config.yaml
n_layer: 8
init_std_router: 0.0303
optimizer: "cautious_adamw"
Below are experts of layer 5 (counted from 0) of a mixture-of-experts language model. Rows are named router (the router's row for the expert), gate (a neuron's input weights, with its number), up (a neuron's input weights, with its number), down (a neuron's output weights, with its number) and show model dimensions 0-79. Each number is 200 + 30 x the weight over its row's rms, rounded and kept within 0 to 999.
After each expert's rows: a language model's description of what the expert responds to; "mostly gets" lists some tokens that are sent to it at least half of the time. This comes from a sample of Wikipedia text that the model never trained on.

# expert 12
router,170,171,190,240,152,158,210,203,206,205,262,291,119,210,244,189,160,192,197,173,220,234,203,206,223,170,163,163,205,160,256,214,281,243,183,242,155,195,153,157,217,190,189,226,155,200,191,184,227,188,196,207,181,188,162,195,229,193,193,191,239,195,226,217,237,207,168,163,172,195,156,189,216,172,147,234,173,195,194,182
gate0,230,166,229,161,172,173,173,175,222,239,203,226,186,143,222,193,181,193,153,179,206,148,201,244,220,189,235,244,162,186,198,198,146,206,173,166,237,239,199,214,193,249,163,178,183,259,219,221,147,150,163,236,219,246,191,206,170,214,185,187,212,174,258,187,234,163,221,236,157,206,174,243,163,199,176,179,199,166,175,210
up0,212,220,219,260,148,137,202,200,175,169,205,185,208,192,242,147,188,240,197,216,195,235,168,213,255,226,152,225,202,239,223,214,252,178,205,229,190,210,217,227,188,192,189,108,159,215,192,212,193,172,202,187,181,239,234,193,175,225,234,172,237,192,205,180,220,180,230,250,214,219,190,233,197,216,246,178,202,188,272,219
down0,191,186,197,226,172,168,205,152,197,225,250,178,174,118,202,215,169,255,204,201,227,232,171,165,206,184,197,186,223,196,191,229,149,135,150,220,214,276,217,212,236,131,223,175,227,198,212,201,183,135,170,150,165,220,171,174,188,223,192,197,190,177,210,178,178,201,161,210,203,257,216,174,189,211,216,216,253,194,204,144
gate1,271,234,247,219,220,184,164,211,233,176,209,202,143,189,173,188,166,203,215,180,163,221,264,207,206,217,214,196,247,183,193,179,190,210,189,174,180,210,189,216,171,233,219,235,188,189,221,223,172,237,200,207,213,190,198,163,208,216,203,146,218,192,202,175,196,185,192,265,162,183,196,183,266,154,169,243,106,185,152,152
up1,220,228,133,220,243,229,177,203,203,161,239,179,195,211,162,168,172,188,220,180,151,170,179,223,176,215,206,194,228,188,215,151,236,148,208,222,189,236,146,206,188,182,152,157,206,168,209,177,192,191,230,181,227,219,225,188,207,214,223,178,259,202,204,189,257,222,158,154,220,104,200,189,230,189,301,201,252,192,216,197
down1,228,211,214,261,194,235,222,191,260,240,206,225,231,215,238,195,195,219,181,208,152,195,213,205,184,230,178,179,249,180,178,196,146,107,160,208,285,235,209,186,194,196,213,224,211,168,185,158,230,179,208,164,224,215,177,184,225,212,239,165,240,226,206,192,175,228,193,214,204,148,162,226,219,129,236,217,223,165,153,167
gate2,267,179,231,241,200,159,241,215,208,218,178,256,103,177,205,250,220,201,216,187,223,196,214,259,217,185,215,204,222,223,194,207,211,190,224,168,202,197,173,232,163,205,161,156,194,161,196,141,255,226,158,224,145,231,193,225,190,232,201,223,211,189,182,215,190,187,152,189,170,179,162,217,197,271,156,189,208,271,200,183
up2,206,218,174,190,189,175,215,221,235,174,186,165,203,240,147,211,195,178,153,277,167,231,217,199,188,181,175,159,201,151,204,220,162,208,189,238,188,171,224,166,187,151,228,211,196,216,241,206,224,183,252,117,245,206,196,157,216,218,218,159,193,245,183,174,215,213,148,184,260,181,221,160,149,174,218,209,210,191,207,164
down2,280,234,202,189,170,202,150,197,140,180,219,193,184,218,211,177,244,193,185,208,209,244,147,168,200,185,182,162,164,193,206,197,236,214,203,128,118,201,216,155,217,184,182,169,196,194,128,203,231,164,203,185,168,195,207,238,156,181,237,210,185,227,247,215,216,185,190,195,234,221,202,216,217,166,221,201,214,178,191,254
Description: Name-internal pieces
mostly gets: " Ber", " Don", " Camp", " James", " Bar", "rug"

# expert 39
router,207,187,250,204,226,195,238,237,271,192,253,220,196,231,240,168,229,223,195,179,255,235,176,237,233,193,153,144,186,208,195,228,212,207,212,245,180,180,213,179,224,160,152,169,159,174,178,198,212,188,224,137,198,189,156,181,236,288,149,235,238,175,215,209,169,223,207,209,171,190,190,212,227,185,152,176,214,221,221,192
gate26,163,220,249,151,231,224,216,265,241,244,227,201,202,236,253,126,170,256,190,208,247,229,160,160,164,197,166,175,200,194,173,226,126,172,240,214,212,229,199,213,182,203,159,178,213,219,185,202,205,224,179,233,216,160,152,150,211,205,192,177,247,177,232,217,207,237,216,180,217,222,203,202,194,220,159,194,142,166,201,214
up26,229,189,174,185,214,252,201,200,148,159,231,196,164,186,198,200,229,135,223,258,151,182,230,171,232,188,201,173,211,195,160,181,180,208,184,201,168,177,156,183,211,197,161,227,230,198,184,215,164,172,222,165,183,242,252,233,206,191,246,231,175,240,232,169,168,198,195,222,148,217,153,221,191,173,164,230,196,199,178,236
down26,175,209,237,185,216,201,228,173,161,151,185,167,212,263,204,174,207,192,192,145,250,176,157,151,211,211,201,153,170,229,196,193,190,193,185,185,218,183,246,187,202,208,203,171,175,196,171,172,188,207,225,193,162,219,183,218,112,224,193,183,204,153,178,218,203,208,184,192,170,202,141,199,188,179,200,248,137,160,221,215
gate27,181,198,160,204,205,155,208,224,212,198,267,179,216,207,196,190,172,169,208,163,163,238,164,191,197,205,202,175,174,215,170,164,197,191,219,203,189,174,200,182,238,241,219,199,211,224,183,224,218,139,156,234,164,233,191,167,176,265,195,181,170,188,246,212,224,228,200,187,196,239,217,245,177,205,233,178,136,232,203,210
up27,219,215,204,235,183,182,222,188,220,197,149,218,189,195,229,195,250,176,235,197,162,184,182,313,226,161,164,200,189,170,194,203,172,191,210,152,267,212,213,169,245,139,230,224,210,199,170,147,131,162,215,198,183,245,221,216,237,199,153,227,175,176,218,182,162,201,193,160,182,174,196,222,180,216,208,175,176,175,242,181
down27,193,221,200,221,221,235,239,219,142,276,208,215,263,189,195,221,177,250,133,227,184,168,184,205,186,197,198,229,224,199,190,195,244,256,179,135,200,215,205,202,197,228,159,205,234,222,193,196,281,178,219,230,174,150,136,231,124,119,244,207,211,204,164,211,189,226,228,231,172,212,253,204,210,137,187,228,232,202,197,218
gate28,176,181,186,214,180,179,232,202,227,240,215,209,214,242,161,163,217,233,189,187,216,177,180,170,183,229,217,183,150,223,181,182,232,214,273,227,173,176,190,213,181,229,139,202,191,143,160,230,104,164,237,184,204,181,129,139,213,180,244,208,208,153,210,185,190,211,185,126,171,262,195,210,203,207,171,197,222,203,210,162
up28,250,135,164,195,176,205,205,194,178,209,213,198,193,195,223,278,240,189,158,220,221,200,212,184,179,227,172,170,195,199,187,237,215,205,205,203,151,153,164,228,151,191,184,206,209,195,197,198,173,224,149,188,159,215,206,204,186,199,214,214,220,191,190,164,196,178,183,227,218,176,224,179,157,270,140,212,199,147,226,240
down28,180,172,185,195,259,184,228,197,184,244,189,246,234,230,221,163,198,233,213,202,193,149,164,213,174,154,197,220,220,234,219,211,212,211,217,195,201,186,232,235,193,153,185,166,190,196,243,138,209,259,210,207,154,195,216,175,167,259,180,159,201,149,195,253,207,212,193,220,199,177,150,215,212,153,226,166,187,203,198,172
Description: As and linking words
mostly gets: " as", " such", " became", " now", " rem", " still"

# expert 63
router,205,233,239,209,189,195,222,220,225,168,228,242,177,238,298,149,175,216,212,198,225,231,214,206,160,247,175,178,110,194,185,223,202,204,199,212,224,177,205,236,283,144,167,199,164,175,205,203,189,226,192,183,184,183,203,183,218,205,129,171,192,205,192,205,253,240,149,188,215,171,216,177,183,226,161,171,244,207,193,178
gate0,175,203,162,215,189,215,256,208,186,208,135,175,183,201,242,173,185,214,211,225,203,216,182,196,157,244,221,223,185,198,313,143,226,191,221,211,178,256,143,180,201,192,224,203,183,202,221,179,222,193,225,203,187,184,201,200,186,232,209,204,172,222,157,183,215,179,175,190,208,196,195,131,179,209,186,150,171,250,228,171
up0,145,222,242,222,175,272,209,183,235,190,191,209,176,193,178,144,232,205,152,239,259,189,208,204,223,195,191,198,181,189,234,222,164,184,232,205,195,260,182,194,244,223,264,186,135,209,194,214,293,200,141,224,191,208,192,179,196,189,218,215,196,222,152,208,239,203,157,185,236,184,208,273,176,164,257,202,166,185,227,186
down0,226,164,166,161,211,235,241,193,172,242,167,328,232,167,168,170,235,178,243,251,202,180,204,208,226,232,176,226,227,225,190,188,119,197,212,209,290,215,206,217,219,215,243,212,176,202,143,223,239,243,219,179,233,188,206,151,190,191,181,142,216,219,255,205,200,171,221,207,266,189,192,168,148,229,234,186,245,153,226,164
gate1,188,142,220,210,226,183,214,206,213,182,196,224,191,214,175,210,212,205,192,240,183,238,203,193,179,257,188,160,186,252,273,184,254,206,182,184,193,210,181,176,172,209,215,198,179,220,148,187,215,208,187,216,132,213,217,140,166,239,200,197,201,231,177,209,246,203,226,204,206,212,257,241,210,242,220,247,217,243,227,197
up1,137,205,215,197,245,189,170,190,188,183,239,216,185,228,190,193,168,204,203,183,231,210,211,187,189,217,190,202,200,237,238,203,211,145,168,197,207,208,219,200,196,206,137,201,129,191,137,222,221,159,209,185,196,157,230,124,186,169,178,210,192,264,201,177,234,200,181,159,240,208,215,255,202,193,212,254,186,222,232,186
down1,176,192,178,181,163,215,179,227,180,258,222,226,137,172,227,154,174,211,192,142,236,248,211,190,205,233,202,195,177,177,182,191,135,177,250,204,229,309,190,194,208,174,147,158,195,190,217,180,207,203,215,182,154,194,197,158,220,187,200,175,203,171,191,141,196,177,161,194,152,220,202,225,161,188,238,233,214,171,251,202
gate2,232,163,217,245,202,180,201,205,224,202,191,237,201,205,228,168,226,202,202,197,213,198,155,213,219,203,222,222,242,189,217,224,226,240,210,234,207,144,224,224,213,194,168,261,178,123,138,219,259,196,230,202,210,178,212,170,227,223,180,196,233,222,190,214,197,187,185,199,212,205,169,191,183,209,141,193,189,186,214,197
up2,232,184,243,253,163,196,130,225,233,223,198,208,232,155,241,188,179,214,208,201,173,180,234,235,187,214,244,230,226,206,228,233,206,201,225,202,211,200,246,187,249,212,232,265,181,209,200,198,199,214,242,169,180,215,251,124,245,192,192,206,218,216,156,189,256,229,188,163,218,225,145,199,176,213,200,143,206,248,161,191
down2,186,240,179,152,234,252,156,231,171,206,169,178,203,232,213,202,208,231,231,208,221,255,199,189,176,186,157,190,137,232,213,171,148,184,161,212,194,267,206,174,140,219,177,186,258,231,211,167,233,187,203,194,192,180,225,187,167,155,209,188,168,241,191,192,172,234,176,178,151,170,212,279,187,135,213,178,210,247,183,151
Description: South and East Asian names
mostly gets: " Bh", " Kh", " Pak", "hi", "ō", " Mah"

# expert 41
router,208,157,198,205,186,141,243,210,208,183,225,247,166,210,277,156,190,207,227,198,211,214,185,183,170,226,198,187,181,153,213,221,226,195,215,232,168,195,188,204,216,192,184,201,204,202,161,204,191,168,171,235,155,210,231,163,132,237,150,254,251,203,184,190,193,179,117,219,187,230,212,203,192,213,149,249,184,205,262,221
gate0,174,250,236,180,168,187,183,163,227,204,222,172,129,225,220,188,204,206,229,224,227,219,160,222,205,206,200,215,153,203,185,194,148,213,202,205,166,185,256,174,216,189,215,198,190,209,186,266,198,137,225,197,217,203,201,154,186,276,193,221,177,192,227,190,195,199,219,168,176,154,220,211,183,175,227,167,189,201,238,222
up0,229,252,207,150,205,193,173,187,185,180,228,180,213,201,226,253,227,156,193,248,172,217,201,216,192,222,232,183,194,219,217,198,181,224,233,200,189,181,234,156,176,210,242,252,187,219,141,221,231,165,205,191,201,176,173,183,184,196,172,221,210,250,182,202,217,165,172,163,186,253,276,220,224,176,265,238,187,186,186,180
down0,159,231,207,183,221,192,190,240,166,244,174,156,234,199,177,197,215,147,278,164,184,258,209,187,216,136,226,208,222,228,208,215,177,193,226,202,238,189,169,165,174,193,170,261,209,166,217,199,153,221,130,233,240,173,218,163,165,194,205,209,234,174,194,195,175,193,149,171,202,184,223,189,198,194,257,192,190,181,231,222
gate1,170,214,221,161,216,123,235,193,186,146,260,209,158,137,214,188,197,242,172,213,260,212,234,171,207,152,227,201,176,198,143,182,230,217,225,204,181,197,203,170,242,137,220,202,164,192,187,169,215,140,215,172,203,198,161,179,164,162,177,227,162,219,225,170,180,234,151,226,227,170,190,182,206,252,206,171,141,176,263,218
up1,161,224,221,199,205,168,192,145,214,247,169,204,115,214,178,210,214,201,169,189,208,206,223,163,203,192,201,224,185,237,236,189,242,193,149,227,153,212,104,172,234,233,224,207,219,187,155,210,171,214,207,154,179,203,222,200,192,177,245,185,213,240,191,238,238,238,193,218,165,205,218,215,240,161,213,149,267,222,245,194
down1,206,195,188,227,193,199,174,255,230,146,198,174,194,177,218,138,232,199,277,208,231,205,174,149,195,191,234,215,184,239,206,205,210,202,194,201,193,219,265,201,171,236,204,186,197,176,204,187,203,164,196,182,235,206,237,178,193,179,201,148,255,232,183,226,178,209,231,197,186,248,213,203,150,195,207,178,190,174,178,223
gate2,201,241,286,201,194,166,177,153,177,199,188,186,201,197,219,203,212,213,189,192,234,218,210,177,199,248,231,180,163,190,211,218,189,177,210,166,198,211,169,212,208,125,214,140,187,234,151,228,178,175,226,231,204,233,246,218,187,118,257,221,194,218,163,254,204,183,187,166,192,213,166,180,203,203,172,253,187,184,218,236
up2,186,194,239,142,202,222,164,188,200,193,263,177,232,211,270,192,138,211,228,196,191,188,229,236,198,143,201,210,231,250,221,201,167,224,191,226,233,237,188,188,135,239,204,214,176,236,212,238,203,215,162,176,199,188,201,189,160,195,170,264,195,219,218,191,200,152,147,203,221,170,179,156,242,202,150,194,218,197,200,245
down2,222,200,210,205,188,178,174,188,190,177,226,202,203,191,259,175,223,237,265,251,150,206,204,198,210,205,208,161,163,206,197,217,170,208,259,202,168,176,224,137,151,217,208,244,168,196,202,189,187,252,177,198,203,138,178,137,218,193,191,168,192,196,158,145,187,228,199,209,236,197,167,174,179,185,167,155,195,201,210,236
Description: Capitalized name starts
mostly gets: " Har", " Le", " win", " land", " Win", " Republican"

# expert 4
router,199,145,238,197,221,150,236,192,202,153,225,239,177,248,232,190,159,176,180,145,275,250,183,253,188,192,126,238,152,205,196,201,173,209,194,230,213,195,193,166,184,187,224,172,205,216,228,207,199,212,213,246,200,129,205,183,185,226,194,288,203,176,220,182,186,143,199,208,184,202,191,179,202,239,166,206,192,240,292,193
gate0,180,180,185,187,181,165,172,194,231,238,201,212,194,185,221,179,215,160,215,157,231,194,184,258,166,192,167,227,199,174,164,160,201,160,206,203,193,231,229,181,179,193,187,201,200,168,174,233,195,179,193,148,124,167,226,167,187,211,212,202,180,220,218,176,215,229,145,194,257,244,202,198,179,162,141,186,222,170,208,233
up0,157,225,217,190,197,169,191,193,199,145,158,235,197,171,198,171,194,160,191,175,219,182,137,235,206,194,163,231,158,224,233,232,219,184,270,241,188,218,196,212,108,248,257,219,229,174,227,205,232,169,269,182,230,166,222,240,177,234,169,198,178,189,188,229,213,148,168,222,181,220,196,202,199,232,208,195,191,171,245,217
down0,245,183,218,202,229,213,217,266,177,212,259,218,189,241,183,206,152,154,235,220,199,146,184,154,209,179,211,220,192,152,234,198,196,163,238,227,173,195,247,220,234,142,226,206,210,173,226,190,176,162,158,208,225,255,233,228,212,166,220,203,277,209,265,199,204,226,252,143,208,235,189,241,232,277,200,221,200,153,208,201
gate1,174,192,174,236,214,184,237,204,269,207,160,187,195,239,232,220,223,231,192,239,229,189,209,181,169,240,198,212,202,197,182,210,176,197,209,171,198,203,211,250,162,178,213,163,184,210,232,240,117,196,171,203,163,211,204,129,239,170,225,197,167,190,144,197,201,212,226,173,222,192,187,218,166,239,177,182,177,119,183,195
up1,198,231,185,174,211,185,232,201,202,188,184,155,213,172,219,213,175,254,169,163,222,226,204,199,226,174,176,199,160,189,209,222,222,246,210,258,238,197,153,174,162,156,180,218,211,178,247,218,150,195,206,245,200,174,197,154,232,151,231,266,234,232,213,194,157,202,235,160,233,216,113,209,159,174,160,154,191,176,216,177
down1,248,242,196,213,211,215,200,179,209,197,265,160,158,177,175,200,222,172,195,183,206,224,179,177,195,256,254,167,258,231,182,202,169,194,192,214,194,204,268,191,241,206,141,171,199,207,205,171,158,255,229,172,234,209,186,141,175,167,225,161,175,194,202,244,183,191,185,253,97,165,218,155,207,197,227,200,186,225,204,203
gate2,226,164,193,231,205,219,210,188,237,194,201,258,198,211,227,225,160,234,183,150,102,251,171,194,125,168,181,234,150,184,218,178,192,219,219,210,190,199,203,221,212,228,254,197,253,137,210,221,163,197,203,251,183,169,218,183,124,251,159,239,229,202,164,179,228,207,253,212,202,182,198,204,223,209,176,196,249,161,250,173
up2,206,169,205,212,202,213,187,192,168,191,183,192,217,203,164,177,126,158,186,143,212,208,205,197,178,179,240,197,204,183,265,167,141,186,164,194,191,155,164,233,183,184,158,214,236,221,230,209,219,213,234,261,216,197,227,201,199,175,234,213,205,205,187,158,187,210,226,198,207,226,153,211,227,196,222,194,228,205,188,138
down2,202,169,192,112,195,193,221,190,244,182,204,189,210,256,179,205,247,219,180,188,220,197,200,190,196,191,203,209,187,207,219,266,170,162,250,194,168,259,257,158,176,207,191,180,156,175,188,175,141,217,226,175,208,231,216,190,215,200,168,259,197,165,205,209,208,197,194,264,243,172,193,195,163,148,208,216,179,206,266,224
Description: US/census word starts
mostly gets: " reg", " Reg", " Votes", " equ", " Commun", " votes"

# expert 48
router,200,157,232,161,144,197,179,218,179,167,220,251,164,171,228,194,177,257,235,144,229,256,179,249,235,191,171,186,218,211,201,231,173,214,187,239,151,172,165,187,204,172,213,203,206,231,173,193,233,150,192,140,215,184,203,210,226,183,221,170,226,241,204,185,212,210,189,205,159,129,219,215,234,220,165,215,204,196,226,147
gate0,249,212,183,164,195,205,182,235,235,194,187,218,200,189,209,246,221,201,308,196,257,250,181,181,163,205,194,220,180,143,202,238,191,222,223,201,223,211,200,133,153,204,234,229,223,218,274,183,213,250,192,197,183,194,204,223,164,198,223,216,226,197,235,247,189,188,170,176,184,170,208,248,198,170,151,174,196,199,177,247
up0,181,228,211,216,179,250,213,199,191,227,212,153,173,177,261,200,245,197,184,188,189,179,221,176,209,179,212,140,184,148,179,225,152,192,185,161,226,216,214,265,222,226,181,165,219,160,224,169,193,147,159,173,270,187,174,180,203,130,201,206,199,202,210,224,160,208,164,205,226,181,227,192,195,171,209,184,214,194,231,152
down0,206,199,209,185,153,237,218,200,170,247,167,200,194,250,216,164,160,187,195,287,185,264,183,171,172,193,178,175,212,173,180,188,203,217,185,141,214,175,165,175,206,226,203,195,257,149,212,207,208,156,211,190,161,212,178,226,176,209,175,237,185,200,143,236,228,260,167,214,191,244,229,228,226,179,228,159,200,173,243,176
gate1,182,210,203,141,194,164,177,216,191,176,208,178,217,176,254,190,156,155,193,163,174,210,189,253,227,228,188,176,252,212,176,185,158,164,142,199,183,210,183,133,250,213,199,192,185,157,219,198,191,182,148,127,219,185,198,194,199,222,200,221,176,214,170,128,213,209,187,197,145,173,198,229,240,196,180,194,230,196,130,185
up1,197,200,174,180,191,173,198,136,167,145,226,214,185,178,207,257,204,241,196,163,197,219,247,219,224,174,153,177,215,203,199,174,199,202,227,189,211,257,170,165,243,227,231,176,171,206,165,221,251,145,174,170,158,204,224,237,203,247,225,249,200,174,187,166,214,238,205,209,128,229,182,216,247,203,201,153,209,197,165,204
down1,246,211,172,213,191,218,193,247,193,200,181,152,192,178,225,188,207,244,215,152,182,199,216,212,217,205,227,244,185,232,276,215,214,188,191,192,193,223,203,171,257,215,234,203,171,194,204,202,250,207,214,212,194,190,195,147,138,215,261,151,200,180,185,223,188,197,196,229,261,200,212,232,244,216,192,193,192,199,189,165
gate2,192,226,187,204,215,252,233,199,184,171,242,237,211,225,206,200,144,217,183,247,223,273,231,195,207,174,216,227,197,180,183,217,180,236,177,256,185,127,155,158,213,228,160,210,218,226,149,196,214,171,235,193,177,241,203,196,167,185,176,223,228,237,232,157,230,222,209,180,253,169,227,209,202,198,234,191,169,210,243,223
up2,139,164,200,176,183,208,202,215,163,178,194,243,212,173,219,178,141,242,187,175,215,254,232,183,189,244,198,229,209,167,226,177,240,188,158,188,172,188,127,184,174,226,234,160,249,183,183,197,202,166,196,190,211,180,185,232,202,142,247,240,240,241,193,176,187,183,217,162,200,216,177,210,192,146,232,201,215,200,169,226
down2,244,212,231,182,193,170,184,216,253,184,187,169,169,177,249,185,195,206,176,126,183,176,183,162,188,186,225,191,209,224,170,177,201,183,231,193,240,162,205,217,205,179,145,169,187,146,193,238,164,204,234,176,208,172,146,228,179,158,198,207,233,236,234,168,203,237,191,174,235,228,157,162,196,273,258,218,209,170,229,232
Description: Stems before derivational suffixes
mostly gets: "olit", "itor", "olog", " polit", " writer", "ur"

# expert 58
router,244,195,229,196,139,189,171,248,233,184,221,239,122,213,199,174,198,186,184,178,189,229,179,211,171,265,200,144,143,212,219,213,243,233,197,251,215,159,238,184,233,163,146,229,197,199,218,257,191,162,209,242,189,200,202,211,217,235,191,186,202,217,220,191,202,196,208,194,211,228,245,197,210,212,188,231,204,189,226,138
gate0,201,177,230,159,170,242,212,213,136,201,218,253,183,168,181,143,192,239,175,149,262,203,207,190,192,236,206,227,256,202,215,206,186,249,225,178,181,197,156,195,206,180,212,185,256,192,197,191,236,233,220,174,182,212,166,238,211,206,237,151,208,191,210,198,176,157,234,191,128,171,176,237,149,185,216,191,201,218,255,162
up0,226,224,217,204,206,213,188,180,167,213,200,207,252,165,202,220,231,215,184,226,157,183,241,207,174,213,247,183,191,254,193,220,180,235,145,182,207,157,158,177,201,169,180,193,212,140,207,205,209,207,203,189,184,186,220,219,224,186,179,217,231,199,223,224,188,177,209,147,275,202,185,189,175,194,211,240,182,219,110,223
down0,226,219,174,235,149,215,196,150,222,199,200,180,253,195,170,168,196,200,194,221,168,215,226,185,122,182,262,234,208,243,157,261,182,215,234,184,170,179,187,223,198,188,217,218,187,187,222,190,206,212,201,197,206,188,197,198,231,195,212,212,255,211,184,173,179,256,182,173,128,203,211,247,221,160,193,195,211,185,258,254
gate1,231,218,235,244,138,215,194,195,313,200,210,243,202,190,194,190,178,189,137,215,238,195,184,229,192,153,198,191,148,153,230,179,232,185,234,242,246,181,199,196,181,242,219,237,244,194,172,200,219,172,226,248,166,216,231,155,229,212,205,202,222,171,191,207,197,218,205,225,180,161,178,203,235,198,199,198,243,174,184,231
up1,205,205,197,142,185,194,203,192,171,190,144,237,213,199,204,170,178,145,194,189,212,183,222,225,190,242,184,216,209,225,238,223,176,223,202,207,202,237,189,138,231,261,174,160,182,200,224,206,165,200,190,200,207,199,157,232,281,243,195,197,204,146,193,137,180,254,143,185,197,218,184,195,188,205,198,211,224,165,194,198
down1,208,144,191,205,231,189,288,227,261,227,157,176,224,214,208,179,241,220,198,233,204,157,183,182,199,161,180,229,232,171,203,215,199,166,210,186,230,85,188,237,198,207,191,192,172,195,180,189,228,116,203,160,193,208,193,218,121,154,231,186,176,177,188,227,220,194,225,229,175,273,207,204,253,192,246,211,205,188,199,252
gate2,205,165,177,197,206,198,206,225,200,152,202,185,196,142,190,158,204,189,236,196,229,227,226,255,192,242,185,232,223,168,235,246,197,215,157,272,235,180,177,173,207,184,192,184,204,238,199,164,188,148,178,219,229,221,266,212,231,176,254,203,252,182,252,188,212,218,175,225,206,243,279,192,181,208,211,219,186,182,134,169
up2,200,255,143,211,218,220,201,155,165,190,224,212,159,185,140,246,225,204,230,235,173,187,176,169,209,205,205,227,175,239,196,161,239,202,235,170,158,175,191,199,210,278,180,158,201,202,206,147,184,133,162,196,219,233,175,226,178,177,192,205,202,228,197,201,258,145,218,188,160,163,220,233,175,204,184,161,241,198,161,180
down2,164,205,202,199,196,230,201,175,203,256,186,237,211,245,213,192,213,186,215,232,157,206,198,226,175,193,200,200,205,143,172,159,214,199,148,196,251,133,170,121,213,230,205,249,193,146,183,224,217,184,179,173,208,197,141,158,167,177,214,176,242,215,235,178,213,271,198,170,176,195,151,194,233,194,217,218,177,187,199,200
Description: European name pieces
mostly gets: " St", "ä", " Peter", "ein", "ă", "å"

# expert 51
router,269,210,191,188,161,176,233,215,222,137,225,247,154,239,193,204,188,202,250,181,228,232,197,224,221,173,169,185,162,218,225,198,220,173,173,164,152,193,123,177,219,156,181,159,199,196,185,142,186,199,229,193,170,179,168,205,193,226,143,228,168,163,225,170,208,165,195,230,200,177,198,176,189,239,197,205,233,174,201,168
gate0,192,249,204,223,212,189,219,230,176,158,224,217,260,223,198,174,204,159,196,176,268,133,179,246,204,185,175,162,213,236,204,185,237,202,240,173,215,168,137,185,264,200,198,149,217,227,160,146,166,226,219,152,212,209,255,196,195,220,208,229,202,144,212,197,116,248,227,198,169,163,178,213,169,196,219,216,208,151,256,228
up0,179,198,202,172,202,200,194,215,219,197,202,178,165,204,155,166,153,205,232,223,179,269,236,195,201,202,259,196,173,191,224,229,135,177,220,186,148,161,253,168,144,183,169,225,205,200,206,188,227,226,226,205,257,240,161,237,134,234,200,212,191,223,248,167,245,219,167,212,239,156,260,161,205,239,188,270,185,175,189,168
down0,201,139,208,198,235,201,257,226,174,185,207,214,196,179,199,215,239,175,248,217,169,198,177,253,121,193,191,213,217,217,181,208,203,227,178,252,229,243,219,146,170,208,243,191,183,140,224,210,199,203,203,169,165,206,181,205,191,264,201,238,173,211,221,142,160,154,228,192,159,210,232,214,166,176,217,168,218,221,206,197
gate1,205,249,157,230,257,147,209,165,154,185,256,194,231,184,217,195,205,207,170,160,239,237,191,189,169,162,200,219,203,204,186,165,182,174,182,185,229,255,196,154,184,215,208,144,224,257,228,247,196,217,204,219,243,172,166,181,201,211,270,207,216,241,230,191,196,182,210,175,239,235,278,201,209,155,186,134,207,216,161,176
up1,191,205,188,188,227,270,192,209,204,251,182,178,207,199,137,233,176,228,208,190,221,194,270,181,149,213,261,234,174,235,239,221,177,195,217,210,207,194,212,222,258,207,233,172,214,172,261,226,184,196,211,177,241,214,177,161,165,224,171,236,190,243,190,182,191,169,145,193,185,242,163,188,228,204,182,205,214,206,158,224
down1,172,161,206,220,153,169,163,194,231,210,157,224,195,181,166,248,239,179,198,223,228,189,194,214,212,196,222,183,196,181,205,202,196,179,218,178,147,201,234,271,232,197,174,171,151,192,160,244,198,198,210,206,209,199,184,197,254,205,191,228,192,232,201,219,193,216,212,221,136,215,151,229,149,233,207,182,221,211,167,198
gate2,222,157,202,198,246,235,198,176,239,179,211,190,261,166,166,188,201,207,211,197,199,185,227,215,207,135,134,217,212,212,208,224,196,231,217,202,223,216,213,222,171,220,228,188,215,200,161,181,153,223,206,201,188,183,213,162,219,179,195,222,258,169,206,242,234,254,184,209,193,160,200,179,203,257,179,157,201,245,165,239
up2,171,261,164,194,199,228,240,198,226,178,235,159,163,187,230,192,222,193,221,206,191,189,200,241,219,184,185,224,191,159,211,190,273,197,154,222,203,188,227,180,194,186,167,247,181,229,197,221,201,187,182,116,170,238,190,226,203,275,246,196,172,203,181,188,182,219,243,261,163,256,172,187,234,150,249,215,196,148,207,154
down2,192,239,167,203,219,208,180,204,172,147,223,190,154,184,226,178,215,144,196,183,226,244,268,145,206,221,206,199,198,242,252,222,193,152,198,164,220,246,218,177,228,149,184,193,243,202,207,169,135,149,208,217,222,199,192,216,232,182,182,217,152,202,212,177,183,218,170,145,159,184,180,203,185,242,226,228,149,239,229,176
Description: Periods and decimal points
mostly gets: " so", " Wh", " pol", "=", "Wh", " cond"